{
  "num_hidden_layers": 9,
  "hidden_size": 384,
  "n_experts": 32,
  "moe_layers": [2, 3, 4, 5, 6, 7, 8],
  "routed_scale": 5.01,
  "balance_bias": false,
  "vocab_size": 33851,
  "norm": "rmsnorm",
  "tie_word_embeddings": false,
  "learning_rate": 0.00867,
  "beta1": 0.9,
  "dataset": "wikipedia_en"
}
Below are experts of layer 5 (counted from 0) of a mixture-of-experts language model. Rows are named gate (a neuron's input weights, with its number), up (a neuron's input weights, with its number), down (a neuron's output weights, with its number) and show model dimensions 96-127. Each number is 128 + 24 x the weight over its row's rms, rounded and kept within 0 to 255. Numbers have three digits each.
Before each expert's rows: a language model's description of what the expert responds to. This comes from a sample of Wikipedia text that the model never trained on.

# expert 27
Descriptive clauses, pronouns. Commas inside botanical or physical descriptions, and pronouns it, there, he after sentence starts, plus nouns like roof, structure, window.
gate0:153131209105118122140128123089098130107156177125127097171121081142100079140134098118119141136103
up0:128143070139103117143156119070135103125096161141121139127142101163122126176138099129104108113137
down0:121136106128104159139136141142155153130165129109121106118155108126114171129148061132136135157140
gate1:122109142112160151117140106125095124166116119137138130110128148146094128122080139127139130114125
up1:122143131119132145116102116101094119138134181142119114146188078144125154135148135083141118102155
down1:134119109141122121140122113138161124127151132112168174092120149082138132107114136121128144093096
gate2:106138098093156099110082145118124128105133099142140105129148163084164093115176125108120097142132
up2:134117143120116146141109149151104149136120172105139156119122152152116167162115078131135115154146
down2:170163087167147109123133142123106098130122156133119101132133152174134108134103090117164130100114
gate3:141142157130170143138131123122107105146163099140142153098118128154149116145116131133152159167130
up3:166164113108149084134141124156149093081118131135133107131106116112103132135103099147109156079138
down3:118149160110090098079121085148127125125131119059126131163145114120162175115123098103119110121138
gate4:143140186139155125134130139182121097144163142108074114163108128135153143128171151122140107131111
up4:149094146137118127102138097188120147100100127178121121161131159138135161127121128118136112127094
down4:146150141157157132147135163136131139110128097101101128130113118132098123133131106135141139152107
gate5:108125124119158136116144106164156125125120123172086127113124119118141113095116142123135089164129
up5:107120112134134136109136136089103122137117107151138116101197161149120066113173123092166137104157
down5:114174140141111137108120113152139101063117138151148175114118102106184135091151130166163128114140
gate6:101131100109118155144121110114107120130121125147173104158156119149122125146111148102105144086113
up6:147116114118084164110066138162102164146148107154132115143182107138109133121135134147118104085104
down6:134093100078151121141135120128106120117136110164103111146131145106158147124125105125127105075129
gate7:143141116150117157139104138115102116108164136131097111104109138094177113130144109127106133128147
up7:161146129122130125144125114121102139096112142092109142115107153061107132160132122123105132158154
down7:099124112113115122156123144098124116132148139126096110202101152124143065113140083095091143157107
gate8:139104182137153109129133169072098121130145137149143108124134128115126155149122128126103188156143
up8:111108097149126094121145151093177132102126097101157144146110103130132122104124121125122150125120
down8:204175121115167150081107132114096083121160181123109158114143100178157115123144114152153138123137
gate9:135112167121099159140130119143111151132116080165108143175109058152124138177123149132139131135192
up9:138125137094118169122092140105099137108112141114125099103130123137126124091145138143100136103149
down9:144161191127125143126130120126169131105114139108137110116110091139139121159132148121136111094147
gate10:141104138123108092147166135134128134105127124124115123127095120149175093176111125127144101170137
up10:104148123178152150130156132116074081158135086143095167125135157127077145118092110141125104136135
down10:093122177126089068171152144112177100141085130156117105125121143164118118131129097135125137135128
gate11:098144117154112107136136147162125159162141166109186092147133127123099136135141205143129115157164
up11:132141095141082159144130116134145071103133197142156130161151140106116118143140130122145116133160
down11:110143155124125098132126119124118151095111156134155110075143146092139109177149137135156079118118
gate12:118105096126105101125148140087096104159090115114146165113122117138118139138102131142146129122110
up12:129150124096135145129129129172149124165133102148152140164162134171110143193154111157120107150122
down12:128082070116148121094111168127177092150144108112108129127146137147124122094114134154115127148109
gate13:136132127100139143134079099145126117170109124133094116128167145171132132152144153082131146128133
up13:130131139163110118121132084146154117114079116126095138146124145142104144154098133126165153168112
down13:131150123143151155146108167144146132108129180147125157139140130106155121135121159125113093118058
gate14:137145107141135157133100117109055121133117178146126114108168121182131116103137182106132143176150
up14:081131106143158125153145105147144124124165125118091150140100110130166149112110126187138136185140
down14:172145146129131122145144151130119154157095160117079141126115095124048167122106146169095100097128
gate15:120122115132147134126109183107144090144129145128120061140166124103109100147149178102154171128138
up15:139098087128124119140145097180136152127122126081121119108153093147164138125132131136140103117139
down15:161135160129121111143143110177154115123104124157129154152109141107131149134094123159150123058106
gate16:170154136126138136117204133085095108160102144108171149146131118142141146145135149084136124124130
up16:121149081112168141123109101101133128109116109190179086151117140170129084112159132143137172113154
down16:131115114125096149113122104135130141140120117120099168095109131134105068091138140139146164132127
gate17:103113111093163102148127117126152134141167123125153183133049096165140124169145073142150151155141
up17:124121093177129111120115145123186139137103113116142145124140119139166115126150127158205107092133
down17:185109125122133118135159151101097111095150121153131146123105118118113097140148145129139092158122
gate18:133156127093148101133119121109092111157132132172111088108137111115114143086135160161154170109134
up18:117137116115094136150132089150093140125143145168159095122143191136145096106114104119153139169116
down18:095138126111110125120118094126144098103139095125163109137119149162115135137144171133083113163124

# expert 23
Connectives and naming verbs. Function words and verbs linking clauses in prose, mostly and, as, of, was, plus named, called, became.
gate0:091138132120058141125136130151128134156127110143127106136133126146134093139110136128106132168139
up0:192144147110133098128131105114162129120110171083117170132150057133165170138103134147104133133128
down0:119167144103106135140140148184144159151104148078085105128170127090136125122128140174096120109108
gate1:118154117160121114117105127107150121079132141080114122125154117132140104104105095148146110157149
up1:129124162105122098125128136149124120122151122130116112124110122082128119083126097113135109070100
down1:113133144118108123164166158139130149143122107106169118159145127159149099138159136127118100096142
gate2:088124090130111098146116112121123107112114078106121120149070075118178150109149171135138097114128
up2:117135127100077175136145117116135120106164166145138127164136090095122117115099138085113115110141
down2:094135134106136129105129137120138091131138136126135133181127131122127106123095135132156158141108
gate3:132130148100152143132166177073095125137124150145176104163172112161155117118122136098114134100081
up3:099149114172106100121127188125071128125136155137150177131143111140112148121136115130130168157149
down3:093091146150177122132160167111153089130149127162108115112165098155120081128154123142147138151170
gate4:095138078116161126113125128192098127143095116097156143147093176104132121175088142185131129129138
up4:150134110156140088151138173135130131092114146103144094157123101133108138123170193115107152152126
down4:136109127132119147188088125099177099148093131113120144099162149096142088099135168108155093125107
gate5:132110165119127151115124140114138147130135126124183109103144107133141137147110116120215095156129
up5:115126138140126084126126155142140125154110135112129136156133149132146133143130139123130158122110
down5:149098111161089104094152107127131143164128119166123124108111108152145142144138087091123139114151
gate6:106139139142115180128148099135167111158142173163113137133087177113129098102146130150161082153157
up6:100152109121080115095122113125124124092207160135077144155105169156119082146114162169146111077117
down6:136132147111125069178117142174133103142119148128123150162149096135150161137116118129131137138107
gate7:173161110097128136130144091157112120129138165119153126117127149148123087106092135119117115114127
up7:098164159134101175132123095131106122141124093093134149139166130133142115114110114091171137119153
down7:140090128116126129136144117091114144175111148097156102128123093202156158138149146110130093160074
gate8:104079111151127099118119183108110094175181129113193109091158093098165140124128110116134098149140
up8:116143169131153125109113107161093120151112116167132121115088129158129148147123126177120156120157
down8:140121159122132108110120159136122115053122132142098118150134157133118134103117120115136168129116
gate9:155136105131114135112157086102148140114153104130146145139134138130084161110110104169144111143137
up9:133128077152085099133098117115153120133153107142140094111137114130120175150090091174107185134097
down9:133154141104107119183167127129109112123111108125158074159084150154131088148123150115114107122103
gate10:112091096144161126137186122111109117160141079129137114141128086109104153154140150110118138134136
up10:085130142123135074139083150127141113130126144129140137135114153114087147133101125109095120130140
down10:153095176161141175185137175144123134139143114128093133146127159129100088135099142116102123120159
gate11:130127161138147138131099139156159110163144120148106139151111099178180134132098084135169108134143
up11:150151104168153151114115120112139168084134105102116113148111150129139096120125112128122137130096
down11:139140125133157121186131103075153162124134131128127117154140117154122124135127109158136160099137
gate12:138127107128143125144154084160136147147108140089155139111102171120107115123169118097120141136110
up12:093123137129145106090113089108152108156168158151104148093122125113124076150124167077136113121136
down12:081114105075124140090167125152127123133144118119159139132119126126143099147122135142124138073135
gate13:122154128103139178098152151106102120144128145102103109097093099153139155135127138111147126123124
up13:103176135117094127164084119107148122114172141119124141128126142115157134130128150116129125143154
down13:179090121076160120106164109121109166146110145085166139139116103121160143139108113108145073134114
gate14:121092123108093123137135106132140121120129132119144119152164114130137110159107132094133144122176
up14:116152130132102131117093115144092103139120125136137148118159140118131138126138113120163146119124
down14:138125132162081102104095121091136098112113153134071146148150137127120141166140120096125130102145
gate15:101113114140160144118104074114102123154135138103135154169105122160099140103151162087127092133091
up15:108124164110097132112099128092142125111134071084124130141161125127128111128091122130107139120126
down15:163114058113165086077123137154123094088128147138111106085171133165171133155082102121117135134095
gate16:118148111138109122145171170184100097091115102136124124121159122107086126142146111125121167112147
up16:145134143113200156132106088180143118117108131117105111118130088142113127099140126125129087098129
down16:154110111095146106185103168152174155095085121132085178121122162144103118142107132157138158119099
gate17:120129126135147107142105139096151168137089142120147120159083173095190157109133139108103128116110
up17:129089122110180130144149153127134169151142111138121115123078114080141112118113175113116104144100
down17:104131117059101101130080122137093158100097169148101120162126147110094095101087138105120128124085
gate18:105146138176135149125079127101142125096152125144140116111092133133107141126124135132140153110139
up18:134164172151119110119187168143116157117103135160113149117148099126119162106164153113140126164166
down18:140123137151150122123123136179171124110147104148136097149143129121094100161106128136106173107125

# expert 12
List-separating commas. Commas between items in name lists and cast or species lists, plus closing parentheses, semicolons, and place names like Pennsylvania, California.
gate0:110126113083151123150142149137122098145129147121162125127122165102099170127107135127133141089126
up0:154175146160144136142084142136102136188145105111049103116106119131096104069141145121118125136133
down0:143160109128142129112136134109156165167143135075121125161156090127102141113104139131083114128101
gate1:131113147150122125120189140158093065155147137149157122108122148109117141082119132157162153100145
up1:148116123087145121108112154139163076086098102163158171144163171137152126139132101096125093119090
down1:152098129200108161092118144114151131153128158159164144096140143113140070115161125128138116126142
gate2:132093142133092131134137145153145129114096130107128147120115137138142134122104133143185142146132
up2:134072129136117170117139156136115159133090122164117146137169146181163092128144121138139103130115
down2:151125110048158151112138163152102165127118126174153184120136134129109081095090142128101114134072
gate3:158130141113132103140136121116085112113131143132142134124131129100119165130143108084100145161134
up3:108133112109148135116136095081078112142132124132158148156176116156091100097132127117160149132129
down3:110124125084154157170127109151105153127109141143106141138147143132145103086130159149109099130120
gate4:164125142141144135130123127134148135121105152160160112120116120125105133101115079147163089150170
up4:139159133120136127133148079155121136133138090113104120138142130118112087115126119112127135180159
down4:136156145117138145173119129079125168120148110138107115119100176135118097120140106138077155172095
gate5:092120133132117135131086124117105167113172106123135130119090149143150121085087125132143154149147
up5:116123140143127149121097142159137101166138105079095117170148150100131079126086147132155166084133
down5:107008132111143116188055073113136126152109134111137140137113126113146141082121139143134129087112
gate6:112109112077097122137079154139157150113144124137089123178155173107143097128137130163152129122140
up6:152145136154097177162133172127134124104110118172124135105118144131143127111146140125121131094138
down6:158162137181139132106147115113142119125138072085187164103068122121148136122137145124106113065088
gate7:098127074143107113154195126163134095070121124118136140111126149134094096153088117092152152126140
up7:177117100093134119122149092153126140130141142125110140131103171134143139135100144140085163081145
down7:124141166096149136120140142182127150149117093119077102094143158130140119118173147128144138142164
gate8:156132130147124105121121122137114090152158126120157137086123093091138102139134162108115140136097
up8:101082087105091110128118100165147114116101163163149120114093161097131115193090113101142170104166
down8:131134117099118112163141122127135141132129120144112143146116105125133129124158084119152110121163
gate9:128145123127130131131119123120111099157117098156114114154140148138155159123162097099120091129141
up9:144143162101146151124147107128155119105145119135143147090055137098162165182093126107160137126145
down9:170160132130109119152132164128130117151121121174098159131112099107144153111138143121104136129179
gate10:109117135147141167139094183154148127119102093151131093182149106146102132128145162137118168136141
up10:164163133142128163150100167131121097137138105119127155144093095140111176134139139129099097119141
down10:166154163130094126143116119126121118130182122129103137142132143122135143095141103109110174148138
gate11:061120094171173138150097130165131140133141141156128093173120140162159150200098132126146180181142
up11:117108098126141109123112156075086114112135133112119158144146154157117155133140090140148156163093
down11:133118137142117130113147111141112123154129115151136144129116106106143124161125112150079113175069
gate12:093142150147082117125133112133175098115135123188180137149112152130141144130125137142140143159161
up12:137174114131145119143127161179135128098132118151087120143152119167155121100117198140081083179105
down12:170108127095135124102120166099164117122114124149124112107150127087126130161150074118127166145108
gate13:134143138127131120115117123122158151132140112151146090123101169121118134095158144109141119090174
up13:136141141125117074134105136118109150120104127175134150161166149126099124093152131152155100162131
down13:107145139112123150101114108100107164149157124146115132191140132180136139126149098136108162133113
gate14:104139105114141142117142141143136149139173114140130077139145106118145098101157125117124151078174
up14:111125124129168099134140097102160162112115168128114158133109148108123089102097145131113120148105
down14:133146156109152163127098165097105160143129141119147136139147136138131156135129141145118144114131
gate15:163135173093107160141122111129133165172136132109120133131105108139140111115089098167125119105125
up15:152124133109134131121139153100154149105118105156123144105148127081117115193127159126113159099127
down15:098157133150114153172135124148183105168100117119126155114131106148113138107132113144142182141181
gate16:109121169130126128129123093110156085145138124108089162127138131134162152124159103154121158116105
up16:104167118089141161133124111114109140149128162114149123139119133133113110110106138152084096162119
down16:088134137136137120100122123116185151085169140155132119104140125084104149122163097176127099138114
gate17:137093138109169124133091168136158130100105123131131095143129137107158109184118112099138109110125
up17:159127148136097137117105121099088145141112130104088145157135100099126128154090112124154088147160
down17:100163150133096089098153126092176143116151126118136123115107115133151133166110131112122159130096
gate18:168108142136128108159134153169154091150146160124132149161155129142097120121089126124131148158142
up18:106139124064113119123121119055151150149124123102153112150177122128123131127137127167129106118162
down18:138094096144132112123132112137130122093108148115105153142109129096106126102121123144076158108104